Experts of a small language model: 8 layers, 16 experts in each of 6 layers.
Below are experts of layer 2 (counted from 0) of a mixture-of-experts language model. Rows are named router (the router's row for the expert), gate (a neuron's input weights, with its number), up (a neuron's input weights, with its number) and show model dimensions 336-447. Each number is 500 + 50 x the weight over its row's rms, rounded and kept within 0 to 999. Numbers have three digits each.
Before each expert's rows: "comes after" lists some tokens at least twice as common just before its tokens as in all text. This comes from a sample of Wikipedia text that the model never trained on. Tokens count by the router's weight.

# expert 13
comes after: "\n", ")\n", ".\n", "==", "|", "==\n"
router:521469469437609491533553488459472501414526540555438399531501572481466465437606525534495506460523442496439438429568527403478539477420486503566566519473530552402376470504479479495499515424443391448609484503618516500488401580491439536461505525545537460527528483460473519553515503423531436556517572497536462565516500459521441486524487505511
gate0:576477571510505519418523459510549557485568559426509533498536533422574476478471517472559435508463485462504461553476471563483432555463486536494476495463515547479441520614450523480474454439365486402525378443498489446545479511540429485621477469547519480542497568543528546494508480527569505519481443576531548549426486486552486464538505413477
up0:519489497562506584508545496594470469504470446490498553464442466599472474492449557534472485486490516578583407540476553434519353573500525471512449401576499514512529494411498484607517501449530566501489551477456456542546482472452450509429543524535543513478528476534476473365545556486481491442519359539595510428449484543483415446589574426529
gate1:456486471511412478558410434441505456539621492532424524485530468518444512520477482564524478518490454461497456439482588470487568548546484475550489557491531494467557578581614482552556461492453539510430530489465524454493442506562531532481566487564561513569500457525473525476470567502480491574568558525541494532527469497535539538458589566524
up1:481452477515559524478498489578473416412466509456618512525459545507523502451589509439420552450393482399474406497516543455482477392541610462458455433435577590493506504598548414483471454471494491512491449494444478515446514497569524476527485569601435504447598527557581427529455546470471552567409457627505427507528518476388423463469540492461
gate2:486502519449527527440524366539481547574492457485591516444553554538481406539570534453451440553495498521478497511577546438517517478530465513539559477470520579489551520489559470599471547460504496501458427491513551580465472471510545389393453408555484594468567519492555590438455506532498556447450497471501545526474573505528641483551488588461
up2:465485499483584509450491466510502586582598437575582421423527509456396454451611557509470499636590465513404493501468396495559492464458449442498595521500518514466490486460445440536506503542560506441510455424490546478402392449509545500484451451474499595595583571514532545422436409536498523481518462454431514505500531486530495512506543505507
gate3:527565541485524486552444474439454491507446507459503547569522545526482496369506456498505535517474554602491524549531539445456497440492544463480441545512499468500454680578490488482443476514493453545615496595426482494421411513488546534554468451489455520479464482591479390522543497375500558472554544472569528572500479462394514454531612437490
up3:494382570549496535453520577530516462591475487462406506426496483502488398510429481552579561522501394422533513435445467488432433468586460467463446541531575451496467435450458489485592563469483494484442572522507573506460467489498430493484499500511500434512499550479455463411429435459454459431558498443452494531443464470511589462497484483510
gate4:510604536460523422391483546544487484553559526507651494531499464535484462471486540519693490460408502556555403554459481470458538527501502506520431518491477420521557474501482477453472445483548402528368529502509529465420443518465494500464568511594557530430487538542554481438502456496500584475436485561538496392542521604538540450564471434437
up4:573473448490529474461512525417608498488436575518473520541552511503527470552431497487448535478557462495435488459444513476490488478552520574491610481549528515457498523553568462445445554459441541530505513513549460517540406527535509512502529537510458412566544571502512490500510552380466551450532438605442473539516479512485501476486551478527
gate5:518549445486495480477450490423406478559451464504493524563459444514515594485532520462493464471524559516456407447463594637440452447588488456544502534401532587509516527459480511500389483446614586373454469621569483557462502471439540467625400519480452581521520589519536395475439545546453495506499486443413511449544497453548474556503468484490
up5:422615478502442482522462485525473453553402504512534495512489506521519568488478433537448530457452488515447537475585479506452451509497549423461545469545497535523445483493532555533473633432496515453440510494463581449492542459590595617541482573506438467480553484496597408508492586515489497538466572524499492441437535532491456485443519449445

# expert 9
comes after: " ", "–", " (", ")", "6", "\n"
router:493534519542456512487607518423412525539430431502586537450560416585484433443498507619492530495499441582445506484491507476553531558490416512486536563468474534482538515558506457452540530455541506461532471451525581544432515517397529464514438332427505560436526432458483448489515463474510475562557464488495501536526456540512591510607489443488
gate0:442577486492487572583661454538495439493466482588535528445444517571467456530417518557353509473517461486438442404535412506487497513485584488498478550520476432539483461518432506530561462500534502475412486475605378444440548421489474420452558414573557565430523613540526441483425555527498511461533461489480502379523543534508470513463434565492
up0:570572518469508435541486481504511425437565381573572534543474480539469501505449526417600448544493499444500484499505495437508398561410497531508471426539525521515523511502411525456549453507543588563500601532533500460515452419462524544479463501494568493451461451492555438445513586486459436471454470445420529483480445398442528612417516535528
gate1:453558486550493481512505541564537467559472444512589536568534446481606540525513453571540470494546491558448528409479581464486563504500424439488569458458523444475565628582526425548460503460581491533502421457540519556518466453565504599553554477545487535526532479491573583556471407494643548537439546502565454513465587480435505514469476540535
up1:482557425420456531568486385485467580533448524547394456484577533535505470487488554474467530539515559445561540494542497537525502486510541431488630492497550506440422451496499548395534537479513453479494544542496532523566508479555511592560553470546465527472547495569450416586500523562460527565583522460520485523568427520560516524534559509436
gate2:596420444520591531467524479559502481539515432506514472505483426514495496477530567532490432528589518490564434436458489503502444507571543591472521557484528597569534457363504503465454394552501542473441395509480470666535401450509465404528506472465460529467536476456458513452459548522530450514516464523551527437577526565462417574515477507480
up2:444478500444445516572466503580493478473503532451508522500529581438496483501581511543595493461510470446514516465491516484448473471526512452542504498494556611455423509494645483480559522412495532492470391516473427462508457533440587501478530514473566512465580531526465513518510568494522527502511503492471527373526477456564485513442517459569
gate3:473440466491565427454506515479496454479578557493563532511551480474536521502540572366454416476584458501486559570496509583512502486530484475501537476515419512499489503500426422462470444516451510557523490518522460440522447488558545437503443457437428454496496491468581524497521532545571435568511485558489564504444468570497540508513583515555
up3:459503562561538517539443504641440536442446521503438591529518598566484464488408429508536517507516443535423468544504461383548491454555534516485461510521500480472520477438457545496435463434445561475426527498516474500560533507425529529487550548496496456537497438543477461522609513532488486530650523455549587484528447471481531479450466501581
gate4:472467556502545516483502508414500437482411543455498492499542574463525579598394466465539490476448518434575531416555524494346477440487549544490560578407470598425491483491592526479509413527488419499502526406424603483549492491514511508462580420554508472474516545526496554469434536528452522581510534465492500464474491569498413467546463430480
up4:475562580606474446409526552614532483436523542508511462540514501455537531491459472489459486459402428429545504594491461458442540432589582555553474456490500528498473560500459469549545607505495424565554499501508499575458537511539482571481487470506460485494544504471553497441614437533510568548455445503418573490499490469563557595480593510509
gate5:584465535566451505547511440493567490539541470492461435517508506558536508427504568470527558518448534617570526498494534512493582420491487490543467535489626500448407498400477442553514470530515401479571447459519496518524501443551563592475481592444506597548425601514467493541422541463469533591499486524470461545551457455528512515517475512497
up5:449529538372521453531413498428459554444517637510469464476523462379543568534509453459428506472564575449447415502545441578551500583480522461475480468536405590543546548553461504430516575567557605489507487542496434456522441547516522503543422485553472438538536478485436574444463521540483432476475471403473506419505472472553457547468477489521

# expert 10
comes after: "|", " |", " in", ":", "-", ";"
router:471399534505466536541515515461445439473515466500492486495535473526532619437522503481479494456496487524435434405476571452480514515463573496593614423522508459497500543508507478501498586539460526485504425487449490504379392628383545506586469518526557433471514505495505542499512464458464479538507533561550441519387448584515522398519524567471
gate0:406540552573493474521530495515497543463497489576539472431520491438587517473533409466462436624408522441527470466461403493479476462430485373435478485499463579453515453521500512534481529506519590436471408523466455494466320509521517420537393561455464508488568503473505516527437529489457454510667455528441525461507514487499525489489422537458
up0:505522505489508537507531586512453548543522531492521597418380489568429471416517462559539520545502549559505564506519433458628395485461511523473502603553500494529480510532382402443484488488452538448507475453481496538507528466495401436434425515527481482572614531519477489472525446573481427469511416486494376512475431510457481528538538458480
gate1:501514575453513554642558520555538635547412453534492498519521458511530625436510525454517502488486498485471512590472494522578527404515503496593497394453507451532489474534481557492511555452476653427482428542461440435527344543441547479512448539513504548492454489570538449477547516499491539520519521454563441500538538521522491494490480475522
up1:420603506464479501659469462503599638450509532519511552544475464405470467570491538446468566473490548428565562489477563477531444539504475402558462564394539473487559358502496419507531488558503568437435456489485500571519478502489495474408510498555508514530626510559538463473531554536483431499458550587612413517491544508552525508557450517521
gate2:475462434518477594575531429476456477474508471577467541488458479441479552473559511463575503534483644528484534444513501497552611516441447444504444483449542510411393497474513433464538471568387521519528490561534459494524424534545475503553448540529564478491538521514444496521482417514512398529468440433437511605508506495507465576422517533486
up2:531539550561527467440513452408444537517544477499508508389428526411546487515515562490381458488519515527538426589517521521506511477509391606578470620397494475471516517495387439463490446510440397503500549436501544494538432487483470504501559463500467418519535437455559500515438554509454441479517543545529566453505505484459520514543480404537
gate3:526458469424482519460505472469544581461488442530471417486623422549553462528476380501537462563573537606505486506541460540611515530453451600518484518459542515493547512433510484454499513522481541433451503511507530577608518474523520434525470516404440451521475423445566492466544529512493444547576519531542621529499492477491493473534462504575
up3:442442577464528474486568515587518502550577518647523480470492486545394486546521447532522445530458443525496588425501535507557436423478434487431591436430518426477495438520553524478543535482495536545451519478481507512476479545558520542546566498511446538523492443585383476493506380461454477501540495516499573536485456572389462476512448512541
gate4:515462533416529558493485535486394418517464471415590562529456463577548476513508529451457545426540608487500512482489581525435491497564572603554537474484535574415469427587474521488509582401416513499493536458504547507440433421568471540536455550433534400536549526430487571527496577510534449641526451520440525478552507481542550542466460499489
up4:444496470472494445473481464517537523461474428549498510470598477553418545513496461493498483441565441421497549426573455548502473462485540429545421515585465539477516519488512552491488544516515522459572441517532425523407469478474566533536562511470444477472500482513511543550483519478462489448486510512577582462571510474482464429476513542549
gate5:441503510448473507386441425580421495508465495410571485477528526555455528454513482454523551552554525530515404581472442476525537441552488546443475471518501448553493520509373501589598444524467545528438533535483503575515533594625525462473342488405581375416406538485568484456483574522463532414500546517557493508552509545553462578503438507412
up5:505489513528507482490490500404533472467524487644495592477508516456516395422481502465451506432521554509537559500582542469501469529462467543511587570478516554492585475516518526452458431508581531514522468543515506439487515461456419517521465512559469547539477453534494479522549451570557462512565411495454547379476467527563494478423466406517

# expert 2
comes after: " of", " in", " to", " for", " with", " on"
router:504534528492539509545504561450522494422532475467530479530511427534547569373651481592535501398423520568498438411537531442540550450408490489497560516461456484508514560504549464398503510453436491535533410534552513526476397558431504545448475486530545409593421442547577489502445531573553531470510545547524502447536484559487496470502462568534
gate0:500451558604515482389572379499600493531423506590487461463534430488475511591520621519460371480535536521503514489502427490481447573484580507536466500528494526563481565516512477558508540540460515512472461496646415499508523503475473617527467456446612408516474509571490548462555552470488494564499435495541475481528544468449389525573500552471
up0:538425484542454598412502458525497506582431494510454535442492462497435491566568568525584451516501487464455528502456525538524445546507493419507519564454597467523438510495468550558444573535517519589473477488607395503558520395430453584518472468381613475597490508487574594597511495494508492535498441556549461540592534475382485484590497593429
gate1:530474374463528506491479494494492535400468453479498484493550513540503460464449443558428513568562504411534475470489495473445470485482521506559575530496533510498440435408561377481550468507416431553557436435504513471503515549489501545483580409474518557443472577487506432481458510468496526503470526491453514523416423509560558453413559431465
up1:446560595594524506478475518466510508516490566478579537527499469434486460532618504486538444499488511574526583527531548492524497572469522487467426527502499480533502569606456520460454559547480539469536496548469589582491524460458505524504423579549389430532457445522427525556562421496535433477487455556556489464572537460497510554612452520497
gate2:433481530542518522466620488487535407434484506573479463498571494639528472536547438579479498565527472601454468468454482452490493596456524524509537456687502482559487538362505510543534456484603534475487397446583501538472456528520587428451443339561542586490479490442459499399543545490514492469567544558511472443509505505413568478516505416539
up2:489485466538431486516435476538549548504530478516545493529494560394539458513477483485511471450507557400517562506543472548458506417453522449515512523465473557467485486557520481486515589568498592494466499554493523546551514516528473649526487589369404484485519593513547532519541556479466494623428531404438528505443427517559475512529567513363
gate3:493471496475490401502457462426548495503440417556464499457505451472488511482464469506498473497506429426438469452501524532462444509483472561507573401568460481443432501567535521482421512476481507509494534415437476429566387549461528525606481515547456453475443577501538525489479482532511553430519440473462435567458458515493482518520581567464
up3:429597426517544429541533472623467540434452546412521507488570451447550452427505526492460483531496500593513638527495508482515567452564532462540404526424535528524509406438443523512515462515452529479508461522531440581480535513475522628595409443441538515488511436479409487506459521454461441567470523512446488498436565525519497451498418490519
gate4:425528541520550471548541518558502584544480455481510417504520481447587412580509558445493462440429525539447463479544540546409535588494528536494521560443445480475482525536526465532474572535565352436537537485573562559485414471435611452575481572475502520466508481390425476536485499535462438527509529542474493561512539564476485490491549474412
up4:455455540479465544482476505509498548499426466517470465506473521497487450515501606413461530491477533630564521478538520531479582549455434493502511521375381467518479494449389466549495550467586430459460440523496520474497515474483502505439471484385533575515562476410483475498464618467453518451444496468456551491524639518442377623623577486482
gate5:501521545554530473472494452470496477516489487552569532401494468498551486461450468553415491504538536576557513484385547514473585463496599528520563475566460414424471535397509599515485423509538518468488474543472573570546464532457541572566470563495417539444483551422519484549521536436591511548498539436532560545477510495446469503513457403469
up5:464464411470447474526490472473468515493535519432368443571493447504415532505430525486506446570544516548517480534540470482482535551501398486586446484472533626538463419521476465497495501558483406483508597440454424472520465450575537461463559438504625556474483509530489620522413430468387494531530516475479385531460507503472461531478540600433